Below are experts of layer 5 (counted from 0) of a mixture-of-experts language model. Rows are named router (the router's row for the expert), gate (a neuron's input weights, with its number), up (a neuron's input weights, with its number) and show model dimensions 384-447. Each number is 500 + 40 x the weight over its row's rms, rounded and kept within 0 to 999. Numbers have three digits each.
After each expert's rows: "gets" lists some tokens that make up at least twice as much of what it gets as of all text. This comes from a sample of Wikipedia text that the model never trained on. Tokens count by the router's weight.

# expert 15
router:498462542494516494513517467482440532510545512516542462506466490508485469468534499544525537483465534530551498549552503443516507448483461548474518533507520499409377511557499528583472435448426452
gate0:485483523489522548503512516544553412543469451532512419465512484532514570600515537560500459591538463514594506482581512489466548425480454545471481483512532538535472502600543432581522513541490518
up0:516519516454538509503498472524556423537487436505534467463503496529487578617440552562459523541604439519567496478579531497473488443467481541478489463476528536481491471502533474568581533490450506
gate1:490453474472476554498527500470509428489499487425552515542468556469563496472498501521510517460461484480527488530604505465549503483462573410478560594520474493496525463552501506458491464504449524
up1:460468500467439526511503538503507465528509495441569482480473527436522500499487465467547521446485471550488492522516485482490466503437557450461532597532501500491481478514518485424539482478422510
gate2:460609539527380445505522472481402469498420509507505451517487428446474527434505599521498486518539549461515568528456490507522510497484499526482547587538542516483497516516453526499473489539475544
up2:431476479516550483536537578535570525439524478470505563546547488551485528511437489496535543486536454562521513485520495490548482550544529440512429476529498467513484528470558488486423531540463473
gate3:518509519516528541506500428506485511420536552431518534458490469536463499508535455491433531534558554516498524549456533501552517514522542572471446504454569496499508480530501526434560441488449467
up3:495412523534511489464459512595473460563502432503522553522438504510453501567511495526537502514450475463494481486541546475533527512513531566446475508471528591507469593493443465512511442480475553
gate4:450518559477504551528475563500383491481495505493538442503506536487473522420491443514471479461478548534525512494470489394537551489528523567481472551467495510509507509463492540539538486498528488
up4:505423566464495540570485574551469511461525491511468484499516476503474485451470487512508443483449548513568520489430487389483517420473457495482470515477522482484518502409481497562524481519546476
gate5:543484572580473457559471487489431490512515577488595507469517552581595494589497470423477500527472549556500420455527500483462484469461511495497484457467442434516520477472502493477493449465500461
up5:490460462402543431522553537487577487444558479493376516524474530402476532483466488526578571473581502489544499537519467533534502489547494460529480554445523444500546491549549536585570448481531528
gate6:525506492528460537445468519463487477538488473469463514551465509432494579503566504475504456512489546525546443482439496472533531519527416561565525525543534578513528466528485543486460486506447522
up6:488546458517452505440469541422474521536561439444459541570515479477521591557532469515515510517488523507514473460405480444508467499488435524489454568543551535493511453484485510503535486511446485
gets: "\n", "\n\n", "| ", "==", " p", "|"

# expert 2
router:543451447448486472474537475476495501549529557526594458471503440460500555451537510564554558485500510403553549495519534520502507496517542517476452502452538522450559528509572469571519490477537502
gate0:483514503521480483584516518526491556439576460462526498433426465494552464465512466507536449483474477561527492488458586464503517495543490506551485577462469519515503545466505519538529474502508439
up0:490471496500549541447541510476527456559428474500492506542549524499452519518500474507465530505508524442467533528548460507498470479479504489449533425524534436465479468530479455481438525491507554
gate1:398517503510472496497579556511525540530510537539457461464539544480470544554510435501558430526529467460537543563512498449509448502521491475477508520578465453363401498470520436472465496500474527
up1:585513520496517468504442447500449480531490497493537515513456443553587496473465525521432535477456536547436411472492497590535529478522543491510492488450517540610553445546478577524514476554520531
gate2:458464532518540485564493480512472441502483473488458461470432506502500481470482474554482483447484478467454504484404599483497507433522477473516435452536490498439438453550515502567432492522467517
up2:480524494427496536494457511456563556479520419601512503567469540500523491516494484427509493570500456504571494484521459440569471502544480484533446496511455430446465524533476506501574499520472474
gate3:432521489497515510548495451520455510470511500456539529510469480584533544506517515499471469530542484432513578515461434401499480486588499503438492555484502478514506437476546471510441535494483471
up3:476537532441495520553513447495437491456551530485522535460485438568542518509547503526446487527532502436466556546438428410487483475536537544479563562464451484473508490493543444511462506511432518
gate4:446484511512434505422522467475507518440582451481421510404592461549510491506540476509498417422526515433479493444526540506536518472470538514461483554554471458495491502476549477398553550514443493
up4:467423512508461598411450492497496490443545430521435517439562463586519528505502475497479447489529518427493519425487573495532487442473535510485487576551495513486497512455533484405507496515448495
gate5:442487558472475593543529486509510556507421509528492442462499504538489554489507443446482506514516536527506444452513469508514547567549448519445576493548521458445474519522536444532451481487531473
up5:519531484498468521470555442464574499529533504525461524546526480454482512452488476554441550488487458538429479474468542495523501485491512444501490497496501516493510486502502511394518549515517542
gate6:524451476502456537509498523545545482498431493515540554549492473575502555506485505523476504514562506461436500477460515555500577514534486466500472502485502433539526577459457521455525489551522535
up6:444573576543551421518511524480465516473523524493512440478505497532532527444499437475464527565475526476517562487515497467483528491465462503452535559435507497500490434539505504519518507465445499
gets: "1", "2", ", ", "n", "al", " de"

# expert 22
router:518545460395552528515563462436530461512517464479561482491503448447481534513516542509553566459523429457498481520457514501531492567529567484532536548525517482507450455420509518503483533483494455
gate0:504525501462522469417510543542500460528541538555523430510520470514431488515479496483545506618468517561493555501543436509560505493491449527448478489458442508521522518522469529511470545547547379
up0:493512529576495468529491468492436450440507502517463587518547571489494575488496460553471541446508547563464481581470621434498493558522542525496506502496565480508513541474526562490485436488464503
gate1:503428474523583494504518548498462539513453457506540526488535522432546537589543522546433491501515486512498469497504531579499492581475505515429488532541403473456520399456460525555528486553563514
up1:510472484555517588498520540451549495520568461536504538524441471513486495577519453531579481528524474503458416498525528547509478510549498449475583520553465434479416392462475539518483509445462421
gate2:502461471503536440501517472446460504536447544463472572547530522489554485539527451514507551556501436570485515458438518502573529427495497480559504539408501446499478454485435491546444555461495477
up2:527415429497527427510447446508426495505415520459465524543525554463575458587543493473501608579508446545462454468462506513544515420465532483553473539468513444498501500487447508522477522438473474
gate3:435526557471531520538512541486547467522542537494473481444495509481470494524497509482521532485544508511481424483487471462436531559512496418471475539498472488548486543452557446460475531496476503
up3:505482444507407465558476486449488507517459483510494527525426536514530487471471404529515537464487517558593469524469509508527519493531577529478453446506537485494521497598531516472459499481479538
gate4:520487515519474510540479486524432480543577489577459520528484498464454483524463521465490563539513488488457521543518494539584424498521523478391476544444406491463577501524453506492535500507414550
up4:485471513504560538513453524556493551515495420492531593506521481477503541463479554512442498519575546536527517564466604508519591479487580533524507509470556579516460473545501503527534474487501464
gate5:532478585500457475539540499538523511530516514476486461457496531519521514460500480443458488447554487527535546475557432532501493532507500522476508538432516536465462458437502593561536517539523441
up5:515500637527466452498618514527508504525478526514457486459509497517596539474499466524460560469537453536555571491521395537534474545547482515537454566488471541461468472442483552488541504553516451
gate6:501520514412565499483561436526518569567509456455517556507478439533488465477499541493502483475544452466521474493459490483536515517510510444509506462590548499515505467498565526530464489478503520
up6:426536481452553478445574412541557506571547518547522494485562486478544478453527560507449499470572459442478464521466422532471420545565514523460493434459523497531484439499532507456515445441459475
gets: "0", ".", " |", "-", ":", "D"

# expert 16
router:539494415466508505516518463472501556491496511507569406534513515452521507508513542480541497430505502509511501504547516514477516512570405492416482517504498484480407535471528517443490523415457477
gate0:535456428492479548480534506454483500469474510515489425524466453488474521451470467566515505488540454545531509460486519418505511451532444477485488520537487503458519488521449474539475505443517431
up0:477562570519517476561437496467462527529481501467512542484484521448519483557523471497490501497501531440453463483489488536460514549452566506549494484525498536578471545466528468485542480521482507
gate1:471412484449479508443532467573467517498472483489474500575479417457505511460520471467518522407586569594454473422561542517411563472485483504475513470477536511502501455513531500508541540473464473
up1:482463420463486582423492540517483512526557493477517488517496516477461471482491482524471464470527563588433541453553475475468570519521510494523507543475500531542454472507484530526616501576502452
gate2:535437490518492527508578541549487531530576483543476597416566482553469503542518475553488473518418496480486523486418577443457498522475484480506618512497495520487601444498531490431529465444517417
up2:502457503542481539485542560567485559490514481567506560434505500560490495472513465544513501517402496508467478493498538502448512521457475511493593529500473498534546444511523456415493436482537412
gate3:484518556515534498482498498521528513515448477508526513514509508449485552546531502528493483549634561558535585569519506503458472556531516523486486471563550503470507442517455415475527470487520475
up3:522432466508463580518514518443457440486509407500539508498488618495500434487509549470554447474505477454519497538524501515494490526509495442488530615507439477497517536533486479413486447478512407
gate4:468508489537488563486488608511518533488555462536500528463488514472409511525476555463543396539557423510459554440554576509540489533476558526523420583499525490522535569502478519488623525436499444
up4:431459442546456514472461540543527535534465531516464494471513510521423489504467528458504451598532408499501539461534559460543466529421548498508477517504504472524523581487453521504537569514479500
gate5:488484477495515459514454546448471544447488458577473550520450450506404521549554564497476512534500524537530594447508554465459509433414488463501486489496521552447570438518520520502471501479521580
up5:468508485480497483503547483487531480536531530459484440526503488531573486510522456477501480485491459513440442475533507545574446555564524480524555493448478468517446518468445547518468408518480430
gate6:512529517491485513457460439451460519447548494526558566578464483473506525620516569533510517452483516515511507528506413461488439509437500501590510552456470473514449464516534534527479558569519567
up6:464473505479495537535534477508481475577417516454423577504504480455482497490511482478540508558520430459442489469509552506569493552464554441437562517551535549475586560492468538477450382443444433
gets: "1", "2", "3", "0", "4", "5"

# expert 7
router:506419476501501501487525477491493456541542552452523499463513478450542550485570504529541557475440483444477581499528525469547458561507476532535522480504490543442473518481521552470454455504542465
gate0:504517443544519524517533499512530549471557491469495537543518525507447497490553462542518553452490485484491514439501563573466500455525483516482531533560532531473517555431512512543509432473492506
up0:497506484570459548477506517524470560474566473490451515496527535478465427490491517512561517525522436445533463495463466543486500444542575488442530500553537543493541609490498574524490482538500500
gate1:481505511400512483572505510508514524542523474521478452518502524435425546537494511500524535492526488548452471469516514510486390483418471520451529541502483496495514462537572563524427492541549455
up1:501561488435522547496422509522467512501487467525478449472487548488443496550566488562555487550548446479539414531458473459402476505522513539531548539530531507464440573486491540468484536517576449
gate2:518480484482516524470470504546461507531444398550441521499497488580522495547460570471490503478461512562530518456480557522511493512470508495501565517495490503506526452470500451462487485532502437
up2:510467528487509488484496580489496503519474510564455512482466458539515555512591471468566507511464429458563442539494447468538448505425516468534447500499477487525552469484484536441546506534551512
gate3:480512426505470493456501484466498474497592431551479557522515564511452570494539553516549501523542539518561482473443374484442539471518486570505505451510532500537496569440485534440552484538463523
up3:535557549485469528536503383499502441492517446572525476486446426468481546500495452524475472512519436518500486504475509508476511555488519513444536546527594507507493504466499481536577536474490445
gate4:499568575569518439503551541463481463489475441475486497458502521464569409507551532471421492482510506514513531500500524483484487542446489571519446470542559422478528471541549532468547510493418500
up4:481452504496479564423451520559506539448433549538445559483525515513474589546461546438469499541559544546561491504478521577463491488522575421546447533481482497515473558591423492519501529462506512
gate5:550471518544518537469519500516548498488509548488418546487522469480570548521533530507518508577471496412458558489454475483502511462474537537503494508479416464529511552461503542461436478453478459
up5:463522545517554458528500561455468538518441473508565470535515542498462429477477463480576591487515501478537457477526561492507538490495456425533518474542575474477451476564496508466494505525551574
gate6:541532496463508508457497435567492544579612426446444484524464516559440535445493543488474512536559500538538519468508547477496497491483517538458528557470567496483559503462470517451523480490474533
up6:507483523474561533470442513521506465574607508474464490482491503529381495475439581523472527496519531569539530519566516485477534444527444566425492489479486501495465503464485482544521426513470540
gets: "\n\n", "\n", ")", ".", "| ", " |  |"

# expert 30
router:481508476492542463490647423471533551506554505572563461494522510468520566424537515578464493525531438463486527530538494486504537508542484505499461469514521494443527495541480474409414511444540454
gate0:449505544510490533434489436463522489500515466479471475484486480528507517510499510521437519502490535541499589526453471420532559580460488481445500484478524512474550469434439465490553494437400456
up0:488493487482517515502495462474488515533582516488492413511466529481553535535477525519507541481543488569478524498514473477511545542463511483511432464482474577474574518464487568467409454430481542
gate1:515574493532520504482549548561551455493465442478479512521531405535526467483455500457439512538478499484536518515478581502502492495509589439496526566483523498537491453481482413430558511506518548
up1:560519481529435427474481538467542441524509517431450491523531427470473535489511551498559513491481542485531548443501535520560434449443573527478476554593554490467601464413492477523549525506540565
gate2:528474477575521507514524511510485526471478522507549538502521551462480457483540485484519432538479500503457467464548545551530439486474547439423486523495436442512463464505462507510565537475475498
up2:443490475551470530456475585448450460487487413516526499466564560545554451493506569517445508583504454460508477498561624459533519463498496510435508452538476510495451449432448501547522444492482530
gate3:558470556440514500525514586479485434456537543528482489500443448561547491539554424537463519533533488516528450398487522470472473481463531416483457536490468527480504520480539504466498473583503505
up3:418523457558491493485536487543496551512424481567526535551570500470499468478481601467504477517551518482518586586475543543523423501508504579532474465510511508537490483510430491570441498471506433
gate4:453534543487426535492482505524459443523493479477496618511501502465529498590445477587543479516538508535494525502508507469477457592496537481511497583466480418562531493546460509556474540458489534
up4:540511466486528520614459451493545524448488440433471473465535494534477488458555542416462542496472486459580458475472552513492508485496502487514537462485517483404499534461532450473565491589505536
gate5:477460445521425483465505484579511486510546467557533525550537526528522467468528437532578503502486518514554520517477624560500537453488531473495515465543515548440517502523517500533515516532510514
up5:538464524474515478490553515516496570488488520550403479512467430415579566530485458508437520574475485527497542565540564480518583497544502500528446533465476548468514480524484527517533476576510539
gate6:520512512458526491452522506475495388458458508498498561468502537563560505484461505481487512569484514471602538551568542483488482486519498458486563542475477569523497506550497555513484496478566511
up6:497538500496517510440551510482474404490463441501530502497517535553573500505466490436524516580467496509593494551591524490524500480510489486460546513486471574521496481566487540482485487456602500
gets: " and", ", and", " and the", " or", " and ", " &"

# expert 9
router:572463434496519452489534422486506496594512508421515435496453473502469528488519566516530465450463479488493450526511536455489481495535436553461465516546604440488511491478519504454464463455430454
gate0:514506552523562514442448489487519523460521546482461452561642503472530456536545477477519499541521465438423473456439504484551487475494493459440519476549535469504463535552534444502507521482540454
up0:486473508476543507464486534490535521482526527529409479517622472512506451499519508494489488459521486443435517494510509435505483507548441505421566475505560526566445507491480521503508513471488424
gate1:465455542533523388562473471474508484456468513546526487454516519443506540530549467527429531458495446507524433508519490506485474479467537468452486429483502454521533509467508494473454523426495497
up1:539514438444494583496542487468504536499473468467465515525498507535501443413450505483555435498502553514517545474501488494572526522558433562503538514523516516504508555547545506491500534575505503
gate2:467506427520518516516485522460493518498454553433476486489491561541486477525530412527484534508567436608553464459514495502455513479500469542510434494486600542425454570513521490485440447477511497
up2:564505577468444478414591475575555483466568511544486510510498455427474510547487577469549484505480510477444541504493542530559496529470511510539562517469408468582501436490471531485560554522466518
gate3:509447541490481424522479458451482494495505478535486501467561477507498483459552398533459482492503519542555474532479525503501592501499413509501557528478502528504488458506472484481467501495440495
up3:474505509539427408521550426452443530488462499504473527487572514521473489452527464495506542542528458555520501477412463434470556469497469520516555474540457528549455510523491482483534486496442556
gate4:492487495527472565502434453540514541509556456426476452475553403457467514485501469577457541446512467515516512470569551533451498579512520518448462498520499475494515494505575527511468524575496471
up4:532459463508503646497493440523544530519497487445503502472551447497463549499532499535485532445461504521481547445590553486475491524484562500466533534494480433527520480506510513481520505594524489
gate5:487540511498533458501476424518508479485472512510501528491427471527496484486538473504524447531509535499534430512493521524480498513485489496450509534495549528512509418457499494517523530413362468
up5:485504552512474565469544541464549499452468529518568477475603520520472539519542564554504520471556463538511516461499490526498488512506527506487441450462420515508483564510428487495459455498571472
gate6:511477546473429532520495525542533540389547488501477469526574469520478508531540530577489501462471544496481567545508495505542445507472573534495533537513455542510501431422519482550487491464539483
up6:492492491492551516531470533477549501496473490543506466507509527520545517501500565537516506522509485461501532544465559523501492497464540493518538529510514566539528523437544539586490433436528505
gets: ".", "\n", "\n\n", "| ", "-", ")."

# expert 20
router:534563441552490461422516413521521443475533540525545489509518499517475584494527537573515572431501499419454511572469562512455409453555400536497494580512562530488538466547502441535389525439486537
gate0:513541451477490522547437545491471451493493536481516554430469534461511470502517581496509575453521507483493545556471489499515540470494450550489518440578442475491554552394567481511468504531476448
up0:517466431516526574458505508523486522485572405514438405421472443524516532448471509433512467457476593561463511560554508500484511460502438560539406504545514534490440539556486534460508539506508519
gate1:487528513501497544530555466440482486542487518523491486528547533564486504450503495433517458607519428575480525498532527465432468551423482450497530505477569431493516518486544479491530551534521570
up1:508487517528533506504538499484540565547500535513482439439532477494483619543487502497476522548553467521491458551499488504436539538479491481536493569494581487522509522487494459469497594552519542
gate2:493442513515544540471517613405475483527545502547520424508492507483487487573464452547558472544541523470538495524511549477456535458485469486525497548524519474488595549503430489552492468503444477
up2:477441539522513518464504525394494501518581529527481470554470507447479485509429446506538480492511498522484505506515511476498566433508464443517543497510480513451584563503413497531505464522442548
gate3:505503496448557468400515464542504540608457397409409500536524497491510535530579553461531492519552565517476490561467582471499499490515484476529537569454556474511529507553464469441540530490535539
up3:547519485443518461437553515553525553590472440451398523550515537506521549529549513496503494494579555535512463513492585516531523518537478464493475508455584442509515494524454476435531531495500534
gate4:518514537489462554505483466446471400511527567479463499573416518496529441558457527542528533487480482522527493451513471504488536557516497553479494521447489462574530491538486521505527521479503436
up4:444436460488493560430510495506483449445544604443474522536499555528466519415506523503490505529421532488493511539487507394532458462541487539499486572474473478538482492479452507536518519506601423
gate5:464429474470489443516423455507557509503490445477594474514478479538554519469553501480492521500471569555470490460450497517530530481544479520456460546501550524435436504489554532467523496474492402
up5:503587487507489546541530508550493558471538552482417528441572475512471461541505496498494522495514474516504529530547481449514487513500532518514547522476457499510531518517458517526424499499474585
gate6:481556548513549496437536470555532481531460510535497403531486572458503531489432505488540534537531531534531489451487502489519544457535498549476525573459493554510508430528487447471554460510488532
up6:491534525524576529446525473485506509487489475544520424537484577468469494469423489513542551503508471507475494455505522533483549473520445536500512556440516580510529437486535509467510459541487556
gets: ",", " =", " and", ":", "ing", "ist"

# expert 28
router:550486475465543535478540426458492478510571520489565460487479425478486518438536512490571560494425437451464498537486536456531466513465450501515523497509522453456550461485538536452430531484468508
gate0:580496511532477465555535485501538541490542507542471446515519511501583559491493440549505502432546502532518524459465529500482493502455499485428449541471525476471586465561459497424475489586468481
up0:449501500516560487460491516499436538476507510480502578526477516495438470563492551493461514555476435452533465538490509488507481486544496489499484501489501479589435585459474514564535506478538506
gate1:539576512500498474459513409461484434533507466503517540441479525509550539569469523578519431526521567551548486511458538506455520439527480486502500488489512501590542529509449475645484446539514493
up1:564534477464496495406530431483495412535471465536523564476493474487542581556489499543494489538530530556538488515466507477461548501559529447524458501508461455570543502516423462605475438475554458
gate2:476498500490473424461504501451468550501504519418552484564559517502538551544507497468454534466486577478494484521497481456476461483450498506501500453500491515550473556501458495469438523494456513
up2:552529450445497521488538475559553545491470552574523558505468489513496504425457536485461484511566369498477550546527546469477520534541519562482490588530507459458595447398501503512450455606541517
gate3:503503493451494469531546525521470513511494517477515570546521542551439449505515497468533486572488412487581491463539541542493490457489455500497428528497478481475494502508480561524509492519503493
up3:550519552459477536490445414560520570485517478553488399506519435516531519492495471500587516467490521496477527528491477500539533541476531474542472494458487542511524488491483391550470508495523512
gate4:500413491483550495503513522498497386498476500493486568433475495418480561513467561573519518496469404512475483540443478536528498509522548472480562419463566550515533480583501481495473463573453486
up4:520425495449564461490467485527516432500481506530481579427448500420494545490484555544539553483500431537470484514438474519556470550479556524507540450466539535492548460597494497488447428561493495
gate5:486483503478543478465494526543603504497509486478554474546454492484479534513483554526525582478484522540521429497510496502562478514477461482499443501499502414543487414540467496439502553468571487
up5:461584541496533471457563516452518524475573486550503475585523528476482535544522495564580476489534504562492516458517513455521465453524490500520493459492482465599474537481546508545504439501489527
gate6:494564552522499531514483513494550516431490570578575513501476481551409557505484562502564484491475422565550501480569497502451552608572558509558510515492511477490535467502500556508514443531470468
up6:530521517496489547533559527505461560483505465528485486550574476561448438479501501508472543459492503521436516496497578564489485495549507535514564493517479566542412511521490503551491557469503492
gets: " by", " by the", " as", " with", "ed by", " in the"

# expert 31
router:512485447474528445434540512411467484416514473531513455537497390472524485440572474530574503457520444436450525512514487512499528528536508566478509502443488462463477502542506475531413488460433406
gate0:441480499462517533468526488462572448444478501515492484599491530437523517514532508548407563473499457560505533511572503499507355534466470436530547569477554549415487567543521479523508494440600535
up0:377428501483519486469526557502511467499515533524548449483487456402474518589520453481456444488469529467455513479530515513490457496547476468492527502486564573484467577550445508489474406621479516
gate1:508608428472536496463479465474510506471494470548496488472425509469417514490469526507495530469514519483584531501488504501485537431555517514506500518562465513506493469462507523594558487461456468
up1:499573479460538494457513520539505484468499555539494448497485547460407531472485474503492476497526532443463457491502545518475504475541463531476493509582468549509510528521516475526545489484514454
gate2:506518541492458430479524490448515519442468490488492538461501568452453555593485540537519487458495585541523448514492558403515550512488550451441495468590414447581474480476526513534539497526457463
up2:482513515546484503556476510467550533489554494502534508502473487497462459598478500508496524553530421485545570500496514522521534518440558561499467545474492467518552517533530503508491516457500519
gate3:500470473540502502512524534453546494535542435508485457445531520473497443404499474486538520481514463508467546496498371526396497489475484535438544488530484521440506561488532474509537545470470433
up3:505513485533472531496511479453514425469504464506483507458584499514510444465472474512501473492432477547513468459489381573436523494458506564382520498519483444474498532449475516529548523437443447
gate4:474522483511486493479585480499429492558550517561577520544473452511566452409555553487504437551566500471539459518441502500539474519503468501494441459502387488520516508509523533462462493527512503
up4:518465475512417550530482558519554432440421533476490414510470547503443558595466456475504451404487556484581536490439472463541515384482493567488483572503590495473482497477469515471484485478469530
gate5:503551462513506440460532464481481473488432531517470510462435407432495501500468481454446509465565545525507464413532426585482535509520492530445524492500555502457531509526487561517503495516531487
up5:552543429521507550534547474523518501516605512582502525448470559560477476494499447532523506454434497435492463491426575524472439515546522498463579537592534486523453502521479493449575507497491493
gate6:480503549532575476512497555469472508480621454518560430514521569504518419452506484423512513538463501446367532407533479527464465456477441545538493495594528474452552547455532476504478588529518478
up6:474536417513475557455501474551524488535393569532457547482529489468470565536492490573490480486511512520635463591471540454536538544502525483479526538389474508617477470547473500512525414448442516
gets: "\n", " |", " | ", " President", " president", " County"

# expert 26
router:510496459456545514474486415442501551436531513527481462420549454392460565452568469541596508508456504460501445527452519472549460480570476513536499516532543460473455468577503481515411510526516478
gate0:446482558505567497507505435491447513512496505529528461576495425448456487505538450536471483425516505516547471471466507496511535467497435556484482564513483533499523447477539454535516483480474550
up0:473510569464523477454544548524564561502535575583558440511436513518578525480515497509505476486551436529438575462447615530487519496484527512535437538532449642502456482495488483484489543488563490
gate1:547483499510491537478514487489563504458519479485498567523509523502496516493509526498497567438478504489463521529515544473508443494537464456508488520485468559496501433466551485526459523512501486
up1:515491518457439510455449538487518556444457565518517484525520455524600535513531462498474478484498550484482477513542459559484507527475485543522460523536522461558501473507496537471491467508457513
gate2:516449465504493495505485553534477489436497495494603596487579535457420444477536551522564514520411557514548499489515462524592520502508430502512479484502533524500503543496468531493538499491523429
up2:510540515523549484470555494455515500561554488534457459507408430553541517504528448500462475495568429492530545488520497473504517469485495489500551508460454475525484492457549458483473508481513540
gate3:500480588526493508540495594463518496554510499476522479478584477503519492497547500559494501477481490539442562534487447457475457555522508495476493527496533497541461499598475548544468547589460488
up3:566480574527509535503521489424528449514559455460407483442585476604494562480561542549465470501437514591458512508525482500497494515489443478444499451484489461532513509547543530480550553571505556
gate4:497470494509556557498493515509572517491488441482479538455571467464556497443476483486457601519438533498536559465555442481575456470357412550457533469474495480547466478522508553493535558491503460
up4:516495501546496491527474496535540483488489446504473519445525499496568473472446484496484528551449467487529570488552526515563494489441400440504531442457583490469505454529556590514538579548470484
gate5:503485515544481501567551555503458514472486420497472485505562542473524452500480520491549485565468499513467432530530546485494467458495470549398556541430519541523424503465470519459511459488468446
up5:479482481478504520504466568469512479532485514431515508525476547507423489494474538546463439467478499513452510468479555462474418458545534512524482549456476476514526447491460533433507537517541510
gate6:478465439460558475503484478528491473527478500437431533497497438490375528508436544478591486496510540499523486452516457521571481479451454539523493502484519498407492481468512449570595473486540461
up6:481463444510507516468469470500551488528438510455495570493547439446420531506450483487557551501544545495488467468537446526544440494461436508454502533487530458437503521483492478554565494499505481
gets: " of", " in", " of the", " to", " in the", " for"

# expert 13
router:577494492422537513478534493526550438535538520548579454505513491459486485461482563536527480424447454446519498640556525481543529527506454512540458472497563506476487426514509484477426549440485486
gate0:520576494484494522446526471567488495477544546546551492487472446497490483499483511458519454506548505536477499540458480470569441504529528511411505470525553458525552494477508451495527519527441437
up0:412572536534545495526542493563464545460530497523530491499465422505510540555527502472517506540504587526478519519585441462553497461479467499515463523517436450525445510497507445476587488556439458
gate1:433554514501490445486487527392491506485504497538533454525512493532504510492474486463496447484483494491527508488531493445545517469488507488499475466557589511493472450509506492479429550567501536
up1:491503525512513453542517480579485505487510495613519485540529521521494460538482461503578503494501475472536496460448451514538479472528559495497399503554527550497528503427516470486461470571441535
gate2:558486532551496447488476516465480519561578409552514484481536471508451550581493519523494534449508508518598548458538567487573503442486543463517462541510524494484487434521578581653536490482470523
up2:498458518505489524488472516588477512523494566477453513467521604523473506476520470495500510558485459530471463521433433496509525501486446541518582427471512569468425532473457442398474533473505493
gate3:469533524532536482454531509504515537545537541519513499440527543541500438579625449529500502492534502481550557477513529513541539466553505558524458424506487561472482489504541458518472456491494534
up3:547475457480459450505445493452488480505474478474503474561517466397514589434379532455517508496507497487488486511511442496485424510476493463457518590511521449519535514534444537442538547485478481
gate4:496501575474544472522470436499492476474451465475535488434551557571498453445514509494566457492431455534487526514443424509473458566523450526520480481513479375466463531530487468535497502540541515
up4:477537575512467435443475540532543506464540498455463501516545544501555507443527530429515585464514564475570520559553457502531579454436535499425518606533523497503516501474521484520455530506466507
gate5:446506507440435506490501544522497515484411505503488494491468459507514516450488495470496548488469571541524515546491417562461556504477498494478388535465533415493473473520513496533510558517545456
up5:519506489544543466538537468531535434528574484543522487509510472453510528548494533548570473517526439456439561487475531420575425479511460481515597398514440541484591512470496500438450459444496508
gate6:518515572497508522517548530442519485538446478564476458480507484552522467514451487483496471534508542440497435513505431432565533479488431483493435523421497545490477523589544542526352493543492532
up6:501534437494523526511469450547510590466536521456506523529465550491468447515540481522512531482453470497520554509481536607456452478564565553498533529498475482527479471418430447484626487444545444
gets: " ", " | ", ", ", " (", ": ", " in "